{
  "num_hidden_layers": 11,
  "hidden_size": 128,
  "n_experts": 64,
  "experts_per_token": 2,
  "d_expert": 160,
  "d_shared_expert": 0,
  "hidden_act": "tanh_gelu",
  "moe_layers": [0, 1, 2, 3, 4, 5, 6, 7, 8, 9, 10],
  "router_score": "softmax",
  "normalize_top_k": false,
  "routed_scale": 5.66,
  "balance_loss": 0.00769,
  "balance_bias": false,
  "n_groups": 8,
  "groups_per_token": 2,
  "init_std_router": 0.0366,
  "lr_router": 0.00235,
  "num_attention_heads": 2,
  "num_key_value_heads": 2,
  "head_dim": 64,
  "vocab_size": 8192,
  "norm": "rmsnorm",
  "norm_place": "pre",
  "norm_eps": 1e-05,
  "positions": "learned",
  "qk_norm": false,
  "attn_scale": 0.125,
  "tie_word_embeddings": true,
  "parallel_block": false,
  "init": "normal",
  "init_std_qkv": 0.0163,
  "init_std_o": 0.00347,
  "init_std_up": 0.0163,
  "init_std_down": 0.00347,
  "optimizer": "adamw",
  "learning_rate": 0.00239,
  "beta1": 0.9,
  "beta2": 0.99,
  "weight_decay": 0.061,
  "lr_head": 0.0104,
  "warmup_steps": 273,
  "schedule": "wsd",
  "decay_fraction": 0.621,
  "decay_shape": "linear",
  "final_lr_fraction": 0.0,
  "batch_tokens": [32768, 65536],
  "max_seq_len": 1024,
  "doc_mask": false,
  "train_tokens": 282100000,
  "max_steps": 5825,
  "dataset": "wikipedia_en"
}
Below are experts of layer 2 (counted from 0) of a mixture-of-experts language model. Rows are named router (the router's row for the expert), down (a neuron's output weights, with its number) and show model dimensions 0-127. Each number is 128 + 24 x the weight over its row's rms, rounded and kept within 0 to 255. Numbers have three digits each.
Before each expert's rows: a language model's description of what the expert responds to. This comes from a sample of Wikipedia text that the model never trained on.

# expert 12
Plural s endings (strikeouts) and pipe separators in sports and episode tables, plus name or word beginnings like mar, Ger, Gre.
router:103156107066077158104102136124113119084085113125096169111133112120116103130139139100119116139149106138127141144147143155145163168112149127111144146128106153127076145108109103108085140136136148122104088113139116158104142111145133092156126124145107127091156148116136152111131165128127104087117129125173146161109106121170118146124181097093150118140122112081109162153143121196132122112130
down0:124158123140113173102141125119148120133129167133129154134098147118143122158120124118141154161176108071139141133153097130098118154115114141138109136155075148093160154143131148148130173151176147170146167117093127121158177178098105093114134180129153146088149178159137123141132133109116105157126137117132135128105150137115102132153107165140152088139134114157121160113152109160105092113145
down1:097129115115184147113125139170116109111094148140114171121134105142111137126122165099090139154103169125130142130124135118112121177125147165138132116166124170149135116145136119123116155112123143130118132119131156110133183141101117125119089170106162116155136086155137127116100113071137147088130116147120125115159158113119107181126114104087172104161158116157100154118144140200127143089145
down2:110165091127131138114126092117097117114127128121144126154137116087155113127134142105100153139135161117112122126092133112127111129187107115102144158129127122139128125115111174107100161127131167078117082154186112113146132126120145126129107083117118134118146171132112086168167103112084116187102152129109146114157132130098118158101096126121141125139189079142167147133102137113155097131164
down3:112130136120123147120143117130105190131125082080112116125114114163097120120180125140147156114157129122116110105122172145149142132126145112102116189097092107101135101142091123119114145205108156131153137121138127125111176133144119127131104105111131136151152135129143161138109114097114142104175084115153127127107153098141120143126100141151170146176129145179092158084119121161138108121105

# expert 22
Commas, periods, brackets, digits in table cells, and header-like words such as Authority and status, plus occasional connectives like which, from.
router:134135125101126124119132163135136148165128139154148143060123101116110102108157107142137140113108119101147129117101121122156136186193145121153127139140136109106082132124121117155150100118144153130159186126149092113136126099148101145162158132141118147124150128126125115113164091192121147089146109128127071083132095109156136152100164116154150126134129099070113131108122120179119118139121
down0:174131125182134154112139140146155145145139175096139108105110116105160115124118161138108121154192151085114154193148153124109124136129071115122119151137088131132144124184124140104148150129125144164173186155130117099118169169140101096162149132148113096121161123114097119128142148109131099141130146153158143126131129133109100106159113145140138107142124155154156120152144142122095149139115
down1:124122102142111145126118145118120154165129145114151148117122121147131119140168122143066099131134156092136138146088154134124142122145164175150104117142141154134127157129145134097103113089132135137094169117115163132149117116174119120149148148107089129114151109104065090092102129075161151149147119167142087133160167128135124149130118150066143113133159125169140172116163156129123127123169
down2:087135135067163163094123100127080134144134142108127144137124131137123081111122157112143178136090143135134154113087090108130114114168143120106112126102122108134095138143100143114100113119138156060127096153155108119099186109156094137112089123108177130107177095123140116144094166099093121155152171119137123115137117136144141127118113141154097140131158079109145127136113124129126127119130
down3:119130145150151122110119155162148143111120085080107155118140123127125108133130115155121165137116091146097098121131136143118158133123143096145143176074104091127147136145096121139082112173162144110208135119131134171096132111147111164161126087104114130107128135122129117103145119089111160108147100115120106088120138121176087122154123116151164158156075142146121125125150099121110145122092

# expert 10
Word-internal or word-final pieces like e, es, to, se (Manifes-to, Exerci-se), plus name starts like Vol(odymyr), W(unsch), often near CJK text.
router:106151109067073163105105137127112118083084116125093167115130109119119111129140136105120110135152101135128142146146146158144167169111150121104139145126108145126076149111111104106083132137133148121108088113140112153109141108142129095151123124144102128097154147116139156112136165138122104084117132125173138163108105119169114146120184094096153117134122115083106167158140117191138123110133
down0:119164129146119177103150146153117155119124153126096181115080117080159087122130177144129118144186122092135133189131102149119140162147127133119115136098105160131117162155132125125119145148120081192110173103132134123154137139115115122149197151110126135098146136126124116121106108102126126152067148143135126119126142138151124117139151151148138109130164133122141156147095159150121155116103
down1:063129087116146142090108136127150093163117171145142144122148114145189128175116106140126138128156145166119107104121130148099161152133140158145096131147126137127135170133192103098078111118152108143091123111171135147136129112113120105131180161116134114114090104148095120139112163081117130140113135164139124151141151127146119152134107197106145118114142104134140117114138107145121138143166
down2:137145126121163140139091143140138100140136127171116116128127104098130129152089120059103175139099148114125132099085141101134143166142115115133153145121158072135135167131118130088115120125112137106098134128153134094082197141135145126138085128152118134105152138108138073112118122089080129175120148132100135125154160110127144122105118143159075140127135070101143120108104120135124115158126
down3:113124147130115112099127147165103119117156098114122135133099149124115087134143134134101158101157115150111146150123161152144197157103137106107117184077126102081151145149141131095103161146160162114144095129089135158119152140143125115144109120100122126100113131131095140108099145109128149098143123132139150123115140101157093155149125100182173141205125139109114120125099105123112134122078

# expert 58
Opening or middle syllables of Romance and Slavic proper names like Mun(do), Muntinlupa, Olim-pi-ja, Ho, Mont, and th pieces.
router:109152110060069155112104141121120123078080115127098172118130110115122110129137144102127117133140104140130139141149144157146166164115152127104144143136107152122085148110108106114087131140136151121112094117144111155105140112143133097161124131148100126087153146115138148112137173145123107088121132123171132160105101120174117136122185098097147118133125109086108165159149121194134123109121
down0:136106133126125140124126108138140150186104181135147129121115138152176094132098150138149134146137096070108105158154153149126122156097138155125091184114112126120112149155107140152139137110114117192180148159108120118132142146146123069133130163137149112122155097121147139162110083144095173162105123128127158121096142087113099107137114120128145137138138095152131129161124101123137085156105
down1:086188103109144143122145107147129104154103152127100149136140133138113093142154149120104149098128154136117091120077149123138112126143158150136120109126139144132102127109116114114059139109142135117100182087150184134130117091126123091145160177130124105116130155139091097129139141101142134102109090127129141144136123100112142184128134122104121127147175132155127122132161185151084106103166
down2:154140123130130146102120058137087127142121134161125138087133129059118064134104145128118174127155141124117126118065143098126113144178120143121111156135117162121109152109133165120099123142123169101106142138127120115132155088157164120139128107110133112132141154136155084110105143087104140158143121162116126117140125118130139092087121119073108146104160079118145125090127122098143110144107
down3:128128146123127118137141147145107139107125114071113114136104128141122100131130113162121170147149127146124148117132131147121196161128165102128128198067126085091153137122108126102114147153163141089180115129115117161097166132137113153163106109115104124104100100122143131104122125120142151097163107117155120138099121115158070113139145100154164153184108142132103132117134105145125117144083

# expert 60
Colons after infobox labels, bare spaces in statistics tables, and name starts like Buch(anan), Buch(arest), Gi.
router:112155109064071162101107136127118119087085120126092160114137111122120110127134138101120117134148099132125140142145144157145166170116151125108143147129108146127074145106115101110084131138136150125101093116143110159108143109141125093156126120147099128096152139120136155113136166142127100082116127122175146155110099118169115144118179098095152121137122117081105165157142118194136118112131
down0:117126133148127172110177158134187143130104158113105146121101158126169148140089171109082112144167139096123092172153111141113110131115143119127134141107108132111108159163141118143089179161098143151156164135128126127148176155139145106115166144148117102136151157126081123113107118103126105157075132116139157103152152119146110121165086150124162120105114111144130136150146136142099123160118
down1:101159095112148098088130178140118150130066143149119157101128088147160123135152122163087129101171152127115124113110166110127131124148153150170093112149128150108146137133138130078114123105128087127105159108146184146116121130146096095132169178131136134124130096103115142132147122108127125118148160152135109156122125113112079146143116170073121121151138093145116165147176148144130140127145
down2:098156136103128115087102117130107123114152145095130145113136147073127119139127114107118157136159177134117120110096103117160106163183111057120155164149145108145124170117109121136087127144139130129138121135143138120094153145133160110105087157105125092089152119128086146133129107106098108147108110127120123081188103143111097123078112089128130131142166132091122166144087122140118135130139
down3:149140116106133117104179094111082093124139111133133124148138133103121045155127114142095155134110149128118154147146091160143130149143106111098146153116111114155172128119133164146124170160167122133155120148110099124091147139159144164147072135093095148147150142082126156152071103103101133111110110105091124145105157106106129127155114130162134151155099133120137128115105117144133118144095

# expert 21
Spaces between table cells in sports and election tables, commas, and the suffix ist in guitarist, columnist, District, Sistine.
router:124137095053091174113108144125111127105070120136105165116140113123126121110137129113124122126146108133119143152149132151137165161105143117086143130146121127113072147112121113105087133135137143136124077121149115155115158127132101083131125126117103133105139142117141164115143161155127112092128139142176134158116105114176114147120186083107151125152126125089100167156154118199136134123146
down0:122116144130120154120147099136122132181133165141118165141116123086158102106116188138133115159143155102099132205175141133057101151091113117144128113160105158136117122129121132152109120124119130171147175137121087137146115168118142090108094145165136127128144113130145098104136135120094111134122128125123133122102129144142094155135152165129118128092145084158082140155168160134110124137124
down1:121123123121145108100189099165147095104115166124119156136127114121108143161129117110134095088155134104163131122118125123075123142111104137134112148159114152151126118110163152115094133082147155126123148089104160136156190147112143116117140165150169119192098136168129097102130094129177124136119109136114141137151137176122091153110127140104120171132164104174129096139148127130108135117130
down2:125125127082144116103084097137129085152147138111106098129132108074146116139065103153130158110140162122130108148104134092121108159202129109086155119139122123144095135146100161081089127170128174116108134128132119118118180168165159144117135126092111103135145128159126114125142120096090138148135148107107128132175111106124082130144102133164145117152140120132153128138102106127142108116134
down3:110094155099138130137132131155146125095124096093081131128135122132144106136111107155119159101166122161116137094128128102121187132152124088114109163122136122110135160122117155107114146195147171104183084150132128145088138120133125140123141131126110126114103102104090113102150123131108168115139087126123127122122103103183109122169137102159182138166109140155110135134108109152103083131089

# expert 40
Words in song and album articles: single, album, certified, released, top, Gold, Platinum, chart positions and song-title quotes.
router:128122123086089156099131124140127102078066161110118160118126116110111145129126135110126120128115096125123134118151175139117148156155123113101095115136112150116069142090145091093125115160117156121108067122147109170109158099158144115122091144127092131102146144102134175115108154157123104115112145107173129143112120125170131158140175106112118151159114126092112136149142134175097113109156
down0:150179122110178138124148104150170118138128143100130181098126134068159126135129154133145111162131128094086132185149123146089124182085131172155117121090126135114096151144139177148113131159178142113125144140093124125120134124117119134168136134151132074152142105084159141167100121121088105118092136145135162147115126099133125124140138160138140125137145121156113146154146107133143107122130
down1:117153132128135117119129120096142129117091123174125169117131106125169164175152129142117057131128136122097154170112141118113168148141145180142120085165161145128130138124147104104130132127135076124089127093109145162119165145140105099109165106107124151129125087142135103130129138082103149127101125146134135153132113096151130164070141154116138127128160115168152146151162158161157114100150
down2:149148104107162179131110089140111114098140143110101124102122099103114107118130147082156177134126164148142102134099102133155114152164116104133121144144113105141100135105106149130093117149104157118123122131109112143106175094129129134117077130123123138121204127152103072131134119105093115124119126161140147129172172137147164123093090128141112155147156115138181121091108113153094104118119
down3:111140154143148130100141155135100135120101078101151129128125152153088120120131126156121129112122118150082114083081095150148165139127149096128108174113120096118160131130108149116125164161170152109144125096093115099094143151092121104132141126090129132136127103102142120161092119111129163101169116144142101149109145113141113163150121083147198164176138136125103112134110090126092147137109

# expert 26
Words in biology species stubs like native, family, found, species, population, plus list colons and ampersands in citations.
router:085086107088133150128111159166108110112104113094105150122146139129094152116145140102154130085140093133133108135122148152136108127121106104089163149109151115097108105088127132155118136099123121105122068132137117122151118120146138090150142105120178092111126122128097094085105131127113170102119128098152115163113100122111174142135180128142131110130079121076131175129149128167146106157151
down0:130147148130116132102124145135136132112094191116112118141134133158202118083096160130107133153153114116120110133098129132144095157109139088136121171115097134129124145133143142126120167156167108067153151136086132137148141176126150115131131142119148127111122161142147120148144152150095126112116119114143140107082172153116078133179136171116128111142111123138111141176139180166131121084120
down1:101134087136142140117128135142126150122117154147150109131138093172149155109134133098093130066122123154121159132106121164167144133130152157130130134154159159179144095137117127101120146119100125158148128139161153152136137153113124107142154166140130142106141145121128114118165126105199119106130122113138111132149138119141099204102121120091149154184130139161119108116144169177098091086115
down2:144121132110142118136119150127098107162129134131134121118111121087140077089128188123103154107151140130102152136113120152169109139163119107152123113133124129144115131139068158113116098087184188104146094142135135133140151111098156137135099126100114156100173152150121123131157175084119154123142131118123113065128160139109130144131119130120103145143176079089135139132126079155136117105114
down3:110107136122132122137111133140090139087114158132096115118162111170114114141107131094072149121141152162101076108131134072128170147107183114110115185108144108133162126157118133114146155128136158125188089128134097133120163107167099105151143115111125161129162120140132127118123106108137130127154076107114144142116141136162102091154112130190122144155110136113095156093122121122105113133137

# expert 45
Spaces and first pieces of words after a comma or preposition, like hi in hiking or prehistoric, J in JPN, the.
router:105154114072074163103104140125109121087085113119093171118125112122119109128136141101126113132142107135132145145145148160150169172112151126104143151129108148134082148111110102108087133132136148121109098112142105155104139108142134098156121119145100126098149141119144151116138170138127104081115127123171135155108106126171114146119185095091148113133121116080105171154139120194139127108131
down0:164150112156127166124140163132132127132128174092130139110131106128150097126131102129137111165173128142141143171150181131091110154142133110106138174124101140140101163140149152134122185154109122201145153130104136123125167149119110109145175154140130093103143111087116112134126112116055129134098125128147156113081176111120133121124113120145103122132151133133150143132136159184136125138101
down1:092155107097114168119117151106135160141119157142130129130140134132180102132114167096092138088155158119116124178122107137131165115134179119150107084165144178134154125149151133058096137131100125140102132130137110173149149120143125107117179117136127118124151122132113130091135150094130166115139116095144135143105171158123111155164121120088160114130140113141134133111183147129120145121177
down2:122125093109110128104093129149119108128136154099176129109125091076145098119104136138100155110126159145106105160073096125132112143181134098082152133109153122124127138125108152118092151117121153121112118144144151118096187143146169118112108152104118124130184124132131106168129130114095104174132125100121166120133167144161122089132127125139134197145144130130140152110071127094125117129114
down3:103115135152127140131133114155095137113145139085091102142121093155100085091134109126119163108194152114109143084150124122104118135160130092143105169150132129128100149147094122141076140184142135157126129099136091168087163126151133162147123113144147141132126106111105086119148099120157110139138117114144164110085152136137116097141122094140116149168168140113125106174124120112118130126077